Below are experts of layer 3 (counted from 0) of a mixture-of-experts language model. Rows are named router (the router's row for the expert), up (a neuron's input weights, with its number) and show model dimensions 128-255. Each number is 128 + 32 x the weight over its row's rms, rounded and kept within 0 to 255. Numbers have three digits each.
Before each expert's rows: a language model's description of what the expert responds to; "gets" lists some tokens that make up at least twice as much of what it gets as of all text. This comes from a sample of Wikipedia text that the model never trained on. Tokens count by the router's weight.

# expert 49
Field labels in taxonomy infoboxes and athletics results, like Binomial name, Animalia, Species, Shot put, 2nd place.
gets: ")", "|", "%", "–", " place", " name"
router:100180183159103041123126101178143137104170118103108063169138110131139148157131184141108162154092141150117137089079120114125089142113111149133132147104108144128117134124130160132073138114196188186087120141111094129140081097126150121143153130114102159117167182072057141098145151152143113102147143109176098111151104105122124148114101090113150060131202130144179200186119124110133138155098
up0:105193164152171091090164092095153085110136145119126135141106103082112098134140090114134113116097121087192140069105098156140151117120112174157131086130122067125133133117095127153115148156121152124093080200115070139159118082098159125154126123142164134090142147132121136202107119097126115125125132137194100098099168130113114156147176150110147155098114125129127172112152198144108106073096
up1:078136097115069093127144181091089104097096173123141119148094169151117139083126114149181154159126168098176087104094148184120123103108113170163203108058146153137091135080107146097136115120116155123166124161132103119161090116154136108131139071108115114152159183157121134149098211105074157120164135133127098150117100132153185129126174172136129079135133092117176099170175125125134101132096

# expert 29
Auxiliary verbs, pronouns and relative words in running prose, such as was, is, it, would, can, which, plus only after not.
gets: " was", " is", " it", " are", " were", "s"
router:089163181134105092170184113119155148133138150107089099158165140143125157106102170173120124074111146158092126097095170101091104141144091153073105113122144193056127140156097100120120085104129143129136150156100139073121101136114163136154162137110129127103127117075110107127254158136143122068162190147159136150139115097087146118131166167042171136148155167118162150139101095142096117148136
up0:104129123147083112075202097132130130124155151109164138105172147192133121130119233145137169093126156096122156086160142107103092129154086151150107086095093193094154186100094091177180167114112140083117092132102110142133094156133171103132135084183155156105116141095129145169092098173176125115070146085135125109152079138115186116155111138136102113150078115127079155082153199189171137173137
up1:098092155128129108113124100128166173112105128113106048104116118162138162122118115114184148148099114119155150133157107131074127134152110152130152085102150146060162127204124128127167135134106146190175157162129180129085113085151093163178150104113126136095181152133110150161147150111191171105082146148153138107163150110103178161128158187092129109092140096129111103117099076064158152096096

# expert 39
Commas ending introductory phrases, especially after dates or "However", plus final year digits: "In 2023,", "in an interview,", 196-8.
gets: ",", " of", "),", "ed", "\",", "d"
router:096171155059103147145135056115157097121139168131101119176147147151130129124093133165155126078083158139060162127162208115093115190109140179111127083147103152091144130163123133089118076117160117117122162169082119099171128103210067096151140119095131089086143109097116073142154141072157151107099122184149105125134106073089151165134136232083144107089138167153139140148134091167098074129111
up0:152137131143092091142160144134129129093151130072126129194142057126089116123191157141145180134160181137110205081080120109112083166102111146131128125130110151132189094097150134140088103110160100098080105163153087109148083090158129101127142129185096151136144157164104089127138158107141108086184137166173085128130076104089133132108143085167174096089118150101144132179123109137111152191155
up1:135169141149150071154111091151110117145096171114086100159158139125121100121101163153100132118138172113098131146065152189117116131102111112084163169167124164115104166084114125187105151112135122091129155132132141117225143132106158036126154109080126135125125134063091075135133131100158136098132108190173110112153143096141140052127163099089112116163122086086164175153115085165100125095106

# expert 57
Inflectional and derivational endings completing a word, such as -ed, -ing, -ated, -ous, -ly, plus the word "of".
gets: "ed", "ing", " of", "y", "st", "ly"
router:140152201126109157105149134137165132101139169128108160161122151145106159134119100124178150091053167194110131121115144114123120199093124115108115116164140154103142144162071117085118115085130188124142124187106117151183088115161142082148128121116154138096130184151086115133150097098123130118152164175149098123118108090119160100131112159096145099086136096185141122150113074142109146147094
up0:123104177151094133177131145141116111142142192157132086150212119133122099182132113106143126087132173151115168136145196129163164138211146171130138122142101097096139217180089137120113145142139113142081172181139104096133143068162121125142139125177078096075147150099105138116160132166193141103170136130164095137162160099102169144101148114092192155120110167102112152164107054136148096120090
up1:117129077115129144173153128130120119109110148171106144104100171177164147114086144088079168138110105127079120124166178090119133186171112166097157185115130137151071127121068132147057106092143153133120147050147128147094057081104133150150128182066155135104102122093135111135114104106195152142162142115147065172139151118122129180125126159122089116083178132118188111090133167163169148179151

# expert 45
Opening parentheses, commas and contrastive words such as but, though, although, plus odd mid-word pieces like on-go-ing.
gets: " (", ".", ",", ";", " and", " with"
router:121174172144133130091160099149145119109175156090115147182147192149129170100128152144164141089077107169067134084151183124113078209117128091119130096179080138097109150184124073127106105076126161116128148184076086087146083110162137118157154075090126116111121179099118064149159138087159121105127139179159120140128118051089180142130148132132107107058126119119174147140090143181110141180136
up1:078078158125176150127150067130067084069082101173096134161146133170143127133067133145142139162112100145106141177113089159103133142165064149057112128180163155150142145164056088142132086115107107187075170088144113151139131094136119103117088115062145180180137108130122140143106160132106118088112125160109140095133138147124165145146116175087181125147163190138100119133106102179140104114168
up2:133117138113077129131146118114118140183105089061115127168128142112162120091122096102120134109134172168163145124172084128063097119120124177105165097153127169075154127099073145162146081094104176112101097151092112164170141131114103064136121146133169114118119136085151084124130119107111116099175158112116104119169186160133096150131135150095179184106121136069082114138127125130091150130101

# expert 46
Commas, parentheses, and closing quotes right after a name or title in list entries, before a description: Noel Duignan, manga),
gets: ",", " (", ")", "),", "\"", "=="
router:100171169111118079120140130148120113111151147147146074160165162122088155122085117177102203114106170168116165058081164091061069151135114171077100102146114162089154136161073059119056116094169145120109136131086097101152106103139105117172130076143120104114157170068071127177134109119177168101179132173156122144135106116126154141124170114125151126151143091141164150156140163148087152170074
up0:103122173121105095169149064131163096121138126128110118130107129217145168165057134125112153067107147108133159110129157111101066140147104154185116117173146105122136160096088096099141114133189173121045133160116160136120105095143126118077146089085136113109161158102120125111171131104123145140160107126166080112122158146078178097129120192139090142141167075169143190204137117176132150097131
up1:120204137160053129151203152122090098104130117111072155134119130135103054147173150159161137143080187127154127065138145097033100133117106091087094148161150142104122188134119111117142089128140181122079088116130113141146112149158122129133116086108151110124165167154094142108117125168186198132114184126154142131145139125193119139110095123058085151104158132153091124157081126109107078142140

# expert 56
The prepositions by and with, especially after past participles, plus adjective and noun suffixes like -able, -ive, -ious, -ator.
gets: " by", " with", "ing", "able", " of", "ive"
router:066162149070114119188138137129162144106142124150111150120131172187120139103123131123132158120130160152090188089108159120120159116143155200092108120149146105091156142137092113123109119122118144140107155153127094114156122134135054142163149079086106123123126108095096130197146151099156197134113092153166140152168092116133149136128136188143138094142155076138171153136092126147150081136116
up0:178160118106118155143172094169131087111121109157143138077111100203133151130104172139096108138117139139148121099099097077099135194198116151146176094173120163135096103120116137098090149148148158129119152116111085124189106071115174134139071056147154140101183107190160141144100118117117176119077131153166077156084194163158114173141141104135121103138110162166119140112104086106127110132101
up1:165080156115137147120202141153112170141121157116138124139148155089116110079122128148183144068086072119082120176135138150111116133195079148135102127108131099151092062087073143138128197136144140188127186104138141128117166104121170156176152178103114093121095076082161143110138209067150164137087073096131083080131149156123117121114133197194128145129129105156099135165147100090136142104168

# expert 59
Pipes and pieces in album personnel lists and track listings, such as d-rum-s, vocals, singer, plus dance or match result tables.
gets: " |", ";", "rum", "th", ":", "′"
router:132133176085076075132150108161142079094155164074127091182125097128070167125157114172165121116091141166117104096130092091103086153120129132132095097147137102107164144150144142089122087103190186173084119164116147135162103133125113056142136108142109150141151192059080076148156145181122136104194145137203141147119076141137137131112065141078192131159112148120153203192100170139163053140087
up1:146148144126093127080172092181133117151193132015127135149186135144114126153173159142175131132146145139106130076118135169066088093139121162110169151130129189127120106125166124137129159111172154161145122125116151132112163130174125095132110080151142082104167149122126137136163129163117191107093136126153113079132064101104183076135118168124133131170132137164189145126087164160079120143183
up2:143140096096105164116144077163135128130125104138140153141150140200155122107134135168114097111085190201083136093092157096136111079081120160112084144093101125154139114109104126120109168103149147175080140139122102088077139109134067094159219096112130089092120203081156158154146175152149110082108115154143085095136128119055107088106114130074140096140114131170174178130069076150133145150144

# expert 53
Pipes between numbers in sports score and league tables, birth-year digits, raw byte pieces, and the guy in casual quotes.
gets: " |", ";", "–", "'", "ton", "han"
router:108179192171111096166169106176132099146150164105119078182147142156118163099107097168165115143101105214151128095109163108111060173114137132112135144176127111119184127133103125099117120082185157117097056192103116087105075162162131106160125132092108150115160145098063044148162123134118110067190143112148109128126104105050143140119092105079163087111124111092163198201154105099146170113161
up0:140100132146125097121159131184167126138228106105082079150140141089135143155118121189141147100150104171072120057104121072041155116149101166110167141147122159145162097148137148123185146109127128123115160106099091103141112124151189109208143130169058119116137146105080102095183149147125138109164178126132089129194088156109109163077109103160108082139105114180146153133184142104105119148075
up1:106067082091146122145119161118136172113128204102146041099129090048063144162095133184095144107109126146127157083111114082137054091163160161131135161166076132114164108160114069084165141162186109142140123143100105112132126097072107077172120092148083124099169137144104109088095135125134164103158165145140118102173113081137164135088065122120149160129136116138162067116143167136129119181151

# expert 10
Complementizers after reporting verbs (showed that, suggested that, whether, how, because) plus abstract noun suffixes like -ation, -ity, -ness.
gets: " that", "s", "ing", "ity", "ation", "ion"
router:044119200099092130072142125136128156084179182135130098161167177165145139126100178185144162134123179116123162141088126099115160145135098143093128089132152129082154095168152104103072100085109170140132153166083155114154109139111117117171132139077132133141148119094123056120170148083138202107166138213193110097111145149097208148125114136124154098169144175145114179172090103154110177159147
up0:141100135089111120127171113140084144083143085131157114157145118162076098133089121131150159087116161168100200100156088154072120129150139153110147122142090099110132168128135089106114163063174149161089157196161114066156127105130126101155130130116148098109155110155112130161144098133137185143162156133148146110132065110076156104157115118078156147112171123123199203090132056177133139137126
up1:142159134140136122066139121171134111174145169195161139136120093108166166106153139178206122047143193086109159192084114098109148095156101204131148154071144135092159118115070097171110124125138186122105121117122148146131148172158133100142119137135162067145125144079133193123161155123097165078165109175138156104128121119087129173139161111123130140097131089157121099163140110171188116125162

# expert 44
Everyday words in quotes, reviews and plot text, like way, time, that, very, something, moment, and pieces such as no-where.
gets: "y", " time", " that", " The", " way", " this"
router:101130186127139133134169115093147152096105157080137121175120138109101146078111142128137173080133154160142159091121149070135060159087135173126120117117148152103156148142081076140083092120165119084119144170120122128165104107166093092144162117082108131062161139097103124104202113089161116062181176150126155157167135105064124101103101140116127093097120133133161172142175114137121169179089
up0:126138094100119121145118120148147063114195148077113152150119141080122181100092145128160158088135165130129165143134105154079120140086189150143146128142183101119119146135120081155153156137128191150035149124133095094129133141134131118100097104154120110096127186154102141104112118125136160173186085157137115189116088116143159159134086168118151119151164137152113088097149106074169133154102
up1:134133083147128153094155138075112129102116177130110119131095107127121190181159083167167190137113100103110172118131108117112123132117107136102118178130118142138136102120178065149142091063098065127107151208077103129163134167138128113181092141154165132169137143139137111082120146100164143113095170151200076142175107145081090105142093133078155073191109128136144090240092128119161163144109

# expert 30
Pipes, semicolons and dashes in racing result tables, plus codes like Ret, NC, ESP and Chevrolet, and digits in timing columns.
gets: " |", ";", "–", " –", "er", "/"
router:115170222122130135152190091111129114102211142098084116128132094153108117119148164157170150059145146162103102126088113129148126160090106154124118093169137149094137116112094104132118102127125184175110152147083092106195105124185156105137082049097136127124119149131109132199155146095133133125159106113123107154129150074159204091143128131134132076101173095101152195122125117120128124131093
up0:148122153191067104198170090085165062172204128107094152144195143113113133136125076097101104141094171116171188139086117140096119168165069201098136112112171098139129199138117127108103073133148154165048177204135127115096096162096120172163138101130115079175156110135056123113125138147130140078135124220131111120108165118084098164140131122114170134149155156139158185107168114182156055144115
up1:129179149122141147070127112133153084072169090143145109135148098173154179131094107125161121164110131130136136097078160168083101138105170062148140108053118108153126094148170168108123128115181132176149150165155102191123072123139094121160163164147138107094169163133152082127116117117136098117159112141155115087163102137136119173140090112122103100058118168158083114182070107139139137113159

# expert 37
Pipes, scores and headers in sports results and medal tables, such as Pld, Bronze, Score, Apps, plus won, competed, teamed up.
gets: " up", " |", "|", "0", "–", " –"
router:130132163113097116116140116149109138091190150123095092156195108158109102168085149153145148121098192142142083112071121139168092128146107135120168145145091129103174141147141133080127182130140165129108142186123078118120126081141105142138133123140148112085143171124116113123171131143166144114152173107142099137137135106130129107106123173104165110120141121107162163151149121149121132222100
up0:145092153125140094145112142160075164035128151102149078104084071112107141098131082145123130087164137143136123126125103163152187165137086132148174120106086109148121088095154162148141100086155167209110171089149107106158064125137107175170149065135148137112151102085105123147168162160114145095122125140163087167127079139149145094132133120148140106095170170077150136239123134132094135117097
up1:121140161179124120151165113127167126075088144144179166083164129180130104184093176120116191123118141132130147130153113185143135189193143168155147117130141104146078078155105137180087197157096135202185178175186153135090071080170098162122085136157109179106159123085144180159102139105143100074185103133167062101137134101146140176105120138206194114094091115100088148200106175127101079069086

# expert 55
The preposition of after nouns, plus which, in and such, often in football club and season articles, e.g. teams of.
gets: " of", " which", " in", " that", " such", " to"
router:101175197081088134162142096141141104113112119159083098166172171157086141133118139172148147104136134171122114123120166119143100129141092170058106106217095148134183134130111122051099117101157135154124128156129110140133134126138104128120161165099144147097154128135106118144163120191130134097102186134200084164131149109144156120104144135093151149075121113152151137131105099128091064126114
up0:155110137124145102124119073127178129171128156143124120123118141136099142118080141170138076060084120089070153135095126067119097130121103142081103088115077143097101169111102101120136162154153183118117169170077097093142115109148162159130146125155102170156150125112085117141111197112187124072126113132131115163169121104124193140198109203039150121083079099156128104182112066130046136139110
up1:221159116105157131148178056129151103122138093135084147129155095196172091112082101139122127142138135100121109085125121120117134071068150080172139068096095126129178119151107078119071175135157077149185108115087115093154131108069127130107140134148140046097093112087110167110107157149139091115103113105160095100225076058097116143120120188116148125138159132127129171084105103097173059185136